From a checkpoint of a small mixture-of-experts model trained on Wikipedia.
Size: 9 layers, width 192, vocabulary 8192.
Experts: 192 experts in each of 7 layers, 64 SwiGLU neurons an expert, a shared expert of 64 neurons.
Training: a variant of Muon for the experts, 6566 steps.
Below are experts of layer 4 (counted from 0) of a mixture-of-experts language model. Rows are named router (the router's row for the expert) and show model dimensions 0-191. Each number is 500 + 40 x the weight over its row's rms, rounded and kept within 0 to 999. Numbers have three digits each.
After each expert's rows: a language model's description of what the expert responds to. This comes from a sample of Wikipedia text that the model never trained on.

# expert 57
router:463538529481481535565536468492535438495549432504519487425530527527511525553511488479528561543500555579508524550458438467477502484431565500611473530501472523480459478501476442555498449444439475583485508584472484480492492471502492445537498512495455487547547527569550595522544554533456461503535522549530487454434537515437593531555516551546523510530482554517546476585512533485401476421473437475505452466500505511482510477462433484605535506490468528432517469526477576499517497489543492542516523469460514475488512561485490547537553480507476548501497508500514468522549468488448485558
What it handles: Paragraph and line breaks

# expert 13
router:493525382498483432531537437485466521425452537435474512479425489500452495426525534575484468582481426551452491428505518570448492512542475457518554485476490437497572519529500416525528488550452505456549462501479488474520532522555447477496508591470513542526507485442506482437431502509485500535503548522550434514453488467530534475503534440490548433534465499507459531540503525508505439496498545526518483515454510537534564492520472525452518473535459494456477540478482467505527487433509478433476539515572450564485583514451516495503497562519539472442489463587506515416455529532582493465
What it handles: Table cell separators

# expert 26
router:478563455436433430484468438484431437510469615467561547485456471498564478447441435517531487507495529535425523551463504499529466584538459436521476525420547551470487434478534519491495473504559530480530509496512437430497514556412554512481512494448440498505477523479488461483507489521472548524459552469508456554525542502589505494436531542557520518529438529504478506452533436541500520544444508489488463516543541507562509454489562489518489438506534545451563513482532510529499554477482558531474553481462520513576539587450440460475525501539498464551447479503481479469442482504463479535
What it handles: Capital letters in codes

# expert 6
router:561490477481542473459499477492501506582472433468447457535565519513512555528530534484446461583480471528503480533518439508500496523481535492567439514518472452482478490464466498526434492566477507556571535560524519515502502471474499565476502471561537505484419400444602436481539462571488523481496484420503516522511501506572469493461416540528491505497496484525423470520525513513536511464518493505536575506385499502503498537525444493549529474506438561513519507487485426534488461430581485442531546443524486558523492461494475526504513457446423551476523553532546445537521421549472521436
What it handles: Verb stems before suffixes

# expert 8
router:542497551450495465532465513537509447478527479477515499467524537490536591487475506517492532483479473526489533497382504511466477506527492433408451452500472453525498458523586536480510576501412451587573455489484466457505456567517531500521480480517542514514570487448486527510521468467543439558556422514467579509606542494447448474503497492427447471491468522479480504535519440502531443490444485460494599472508492507528524470500430559520464454507511538553544517512447495556561498448452511503487575529484456508429535509525528547487530532479411532535460455423530468479461485500545492513
What it handles: Demonstratives and determiners

# expert 53
router:471435534475510557511498505524458470506540499482491567455558477502503534488541518514554489460553550529483578576543418487552530478519505438529486515569500490520463475439508509483437499491596514467484556497514455485491595451471504513519461542574459466450460539546574477542525548464510524484574553485533464447485507467452497492533502460550478490503548535537434512470475541557527572554590442527461436497546490477534449470470566510506489464506476540457539520439536567514468492467456546520502480507543481544427501499561500446520506445471431552510608524493443502574463486462480487562
What it handles: Surname and name starts

# expert 40
router:485480455497440475567443453520572527524484526464471455505559533503516384485467512538499433560507525493520518496520524530436428503485500498471513549500445491487460526516601517451499491494521484493531558546474515441506531562430529524523456448496456491466505528495559534413490477537482497395551459535501484483504497474497506555542460508554471467420550495563512456470473503520526509495523474462513462521437515458415457504511505460517464453526426526496471436479478502519461521587450472569530392539548521533504446568453443486470525465456411458563480562466476509569551516469481500486
What it handles: Roles and titles of people

# expert 47
router:486472488528446461490505465457492419450548520465483504567496496459473426448510522579467444490499506487462549489506501467560494562556470529536499513453509485550498473551509484456517536530543520522507555463473484524490493468577442417542550556450476513507501499489533457528442510576455447508523437515607544459519553467432463481473538545489570484450495479493502546466460537491452545437540567495508537522534476518458529446452430472455594500525534489516510439421458474520484539423555465476433517554513526527562536493483495507562574551420543428522491438514545476540527507522527504512
What it handles: Word-ending syllables

# expert 28
router:459519428485576510500500572518467506540502582490550461449499492491448458511493489467506471533491517457513454474434573481495482530564522559422577509531427504538451439517450536434536534497528456576493509552502529539473583549445540525552513546503468484490487463569552456492520516512442422490514574532458502537447552412517467572498553496546442556478466460466504497493479509504511565481490545529461511490485531502414506551468493465436537483522440547470523498531539438537433525558513507547545510567525472568494510519484448519549539477544534522496529452505443469547460494482490537585
What it handles: Mid-word letter pieces

# expert 2
router:594447507478480538520514422519498526544463490468494472413558558516465496510540460462514461546550539442523491464530527505479461482490442548517526523547513438474478475485460412520477563530501524501498468431516479514522453498566570544503495469548530466518484421434536490465498469419518461481517529477571543492531506491481488467475435471489500517535535571479508514533558518533516546494531461482514521387476511523555542470489437514579494499474509502486519472466423428501527518537465482445516507526469489558451471492511560523456464473512525516393588501548573405474491468568465479397
What it handles: Prepositions after verbs/nouns

# expert 23
router:535473499522472510488436543471522578516476440506462447523445473551509555551552480493495493516479500495433516536559516437427504523546485490476604549442452563497569484549455554453480456517458470490434481538539467543582558406539521445433548501547471489511543530478486447432524525451484468456513436466462523432430544486521501545496439515498465539534498452477507463542493442519520407527488453493514540555514533530508512487506532584490472513541551515520449439546544494539555529557544508525515485433483457489531553451545540527504515472564523482570526447490520537490509547479444492548
What it handles: Consonant-cluster word middles

# expert 15
router:554465544529549501453511451419559511485483513475439540524435536414492476514553498524508562557494541583490518486564539462495494481535490445488505496515468539481517467528459537434547512530574473517492533543539499523522508558487468407474522443526449539539495504529461496525546474594431445534530501434553509511442537519518458532482423554442512482422467554560504519496425427510466524540444514526483543520510532539444490439516499513566541490529450534469512472461502444506495443555503506576464473478538473545426447545434479484491564533536458481509508420527500528541444512531447452535
What it handles: Consonant-vowel word fragments

# expert 24
router:571543504562457507447483521558444512570555413548489488522568502513504491445529494513482470536550430544563463507525517508562549495443491524438497485497507463472473533454520508436505605492517472609546495409493518440519508458571462436570515527443557510503517521423525498505498410496502502435495464541442490538454512482459524487522490471515518461424580503478556460532478459502509455485491514551561517554514540460563536470526484530537483490469515553462465530530491487529421502477518540491478474506479519467543462504451490527500475523521482448592479443518524557534511528427521571422
What it handles: Nouns heading of-phrases

# expert 9
router:455559530515538494452484526549535470444525548541417532530441543494506542421559519519491588485481515470532526480488470534546476489383475483470458541489521501412551465438561549490517516448488457559478484483535532449539476473538516480554458481466498509516523495435536477548503471522526505503491435559508540474460518554553445412482510488504494495510445451458473538551512550487495445510494442529557548485514534520517505589505439529458497543473566496559529470531465523551585540413465543441517515530548465486466403524483500481534428526521497496586497508484527474466401519461524539498
What it handles: Articles and ordinals

# expert 5
router:464512518566422464571507524498446539438517496514532493557502496498507509502567533549607473547470503547501524570430445517483454497507477503505501491481475516448458446522528565496455499542593508513492448461476446455522552525429568554470474559529480440477464546469530512512544534431522529544502523454532480516467523516520488447460559444539490495501485513544498505462447552503555531510530503584573422492527508541540565538483587572482498469520522525474521519506575528441517550434479521487466513445468481496524463500595476417523481524533470529536482503501533581409520512430483480449
What it handles: Capital-initial name fragments

# expert 10
router:486421532503575561525458461533539514541525445471509486411516445512502490556488465448487424478530518463466498563564459507474528436435514515515475514511533476471396434536465516494478466515503539446532523451453510524529558487476414516538458458505480474483441508461493519539488537524478468427523460473490484528462497541496501530475454532499523435409534419518482464455506461513474472506482435498464486528517503432486442540549557398446538477478532549512428514440548511495489529461436521477532405506536558474530416526508474461533502460466500470519513582483450453533440562433471518477
What it handles: Institution and place names

# expert 46
router:548508531506471476521479528467493509559516488486558520474497467577512520458434482547470467549542482421534418522524522492444487515527511490415467491448472489515477464542484493572507550494443465532524426436520533458519468475510498489530521521457473574559498528469512500538429534444503568500494446521443457556521500473545462433539469505490506491522531447453410470475556501538566504522464431549491597479570545429561548458549536526557496506496484418536556538575451415520489417494505514477439491524503480497619543527482547544505525494456501539488515439507508470504446467488540482492
What it handles: -ing endings and superlatives

# expert 62
router:458547487546507504520437473509516520402550464550513462505510534508519465482467503529529553530511583559443517444490486484501533577500509458579472491523451520560467489556476476544482522573506515441512562481456467557458520468472525512513563546438482543555514478469496484578419490459432497511539501507462464520444404532529487512479496465567506510520541551558543479551522475554480486456521443532533573504499503552516517472466439511509417500508456511558488505490553542440525467455518509549494476477471530565477478531477529464510523586537473504544450484431419557438535548474603569528
What it handles: Early syllables of words

# expert 18
router:534449594491462521469482511572532474506555450482582516472558462552475499468566492462512486494498483406526431453529431494538572480537485469542531508485518474461491555467490550560415540478509528441577498478479539518515477549542443414463539501440498540487519426548467452562465578559506514491483525526445465526486557517481477476503455481481546418492446478462487503503571471498510585458489446502505551535428546510505542443535559464498521454541465508503519487503539472526468496406454537540509507520515497496519519500489465456488556460438541540500477474399518451573535551488489476531
What it handles: Word-final name pieces

# expert 12
router:524448489559472508509474540458547546504516443502527528471510417460435488474549457518595507505537528516416527534467443563490465430485550463522501567470452504463555536475499519428516441492538482475466513482514511557468541494488464443539492564549515516493523475563505538605497504467485547514457500435446545427529455531574516453521506468424547524533559567549456484474495555555490495543537447564472511490549449504447475493572484486580477453541484548450479513466561545548453482463450528485562557456501519511544525483500525490469541495492461443543507558497513462441454463440487515560
What it handles: Capitalized name openings

# expert 4
router:464471511482423476489536479474477516528502520504471557490539493479552413500469503538469489556515498509498499493461536554477540557496528512410474492465439471509444478491440489420484483488461510512507468451542550480549517517545425446536551462409466503490484558467445498461428481557465496463527482432547478452435574479515413537449483524489482515518547418575520471532458491489458463438521546555533560481556519488444558460447528450490507503529515473553497495435459525524502608464550492507508519565574513472551512532447481540535524524465552425489525425488465514557576519481565518508
What it handles: Noun endings and placings

# expert 7
router:509451475512480522538485523564510454472512507464437489406516465534463479572539481422518459513517492515518442511513521439508503559498517509551428550610547466458515429525503448473513444537454411564441544462483545487500509447544495544508461451493501474447488443459518547543543455505521542513552465519459574428510500457428475463545414486514467510550581527539488439503548532537484489488498390476546493487505420537464546557527511457481532494443533519486433447449467470543460551524508529511477492518504506442488424485520530499513476463455454565558507548518527535499506530503447535461
What it handles: Arts and activity nouns/verbs

# expert 35
router:477563463517539486435472530565533449503535486467497429508495555503478493516502477455552453529504528457434513441505544518492449504516487551480430499431491528452457558474585542504453571449519437533421565420473522517509521532426565525467449453576474497420443503479470487490524487449493514442496484528447501457492558477500493503563478539571393492513525473510522479449505515462531532555447476486425504499468511456530453496464555509451463445528503472522575436551491461522462514497425458568507470516447503506493450560544510458481542520429487430579520537460521492509520524447492514532
What it handles: Person and group nouns

# expert 19
router:503555436513520475441434487447484496469436582463519539512432533504545512457530495559474524530493506459478501476476506485515462536476552500496600538546517541467512595485494500509504441538506538506487407559458485458537487538471504541477535483482438510577483485501494574492452548469472525544491468485488520461451526466521530422465464438465500555473516550522508464414524469535461471495427524519505478464441505591489548552516420482453512498570493544448508474468461476528512510455508509574525530443474577524574469466509544435454461494549514564521429550553541544450458578506487522560
What it handles: Dates and table numbers

# expert 0
router:601433531490493525530500413537499554516422512489476534475470501508544511565531527513504438448547539454526464428515523470459499437472524500484539526503475431588515502528499412496482471520494603459563439498473467585495454502550471553525506506517481505537543483516522512480506525508502535471508524508499487498574514549481444461529496512467578491532535575452509445475511531475530479504594532480528502435510518527456513459458545423574534491499559506536502479464431589465539561540527502433588524533487440555437514540514510487459473483487531486432524454474552507437515450499503471418
What it handles: Prepositions after nouns

# expert 49
router:461543442449521478460407483549489495500488560439535529462469498448561490408538426503449452559532495488471484522531473533563458550489545506565565529491467522449511468475497478540447459581499484456571420569433512431506558529491535445498460492545474512531459497531475528470459493494449529522524451479540468544458488462476537497442498459478447531444557539532496487440501497500572486512509547536448495529508486453542527489505484558417557430529515594493504492497557456507548552433485520485537505544476596540542453442471496515461487513545513539493467520525488507464453577471444525546
What it handles: Units and score cells

# expert 39
router:429527464518504511550470553450459490468551549410533493488479558469479443534483484593557516469537490476574409493443471534452403529554464523509515543560418495485521540528559482484521550568527427435446463465440487470505474551511457482521488592437412545512465444475479489539537528479455475533495466499505494479433603477543506486501545541499546495459505484448526543555499525476472550440487536529524533498549528524467531482442501520449536479548483438447535451497553459543490530482509538513548481551568584478525513538502500481545492484448540484480535469496502456451501530480546531507
What it handles: Single-letter word endings

# expert 48
router:490560516485432463526433529507516446499474501477589531382496548526478493507482487512471528498469576517530484530470421487502444452504563492549451502532481516518487508564472529541470487455415485535430612614528431514478506555433564488517497465485435500539554484520519566491488511523424510496477448478499542497461505454544543509526526551543457575547531563518528506507566495494473539492511419529492449479496495517495514467471455518506524467529530533434523463589473521528505480440528541543553537485440466458518477499526540522551547484575441570459523522503504497465471498542463417473
What it handles: Heading words and breaks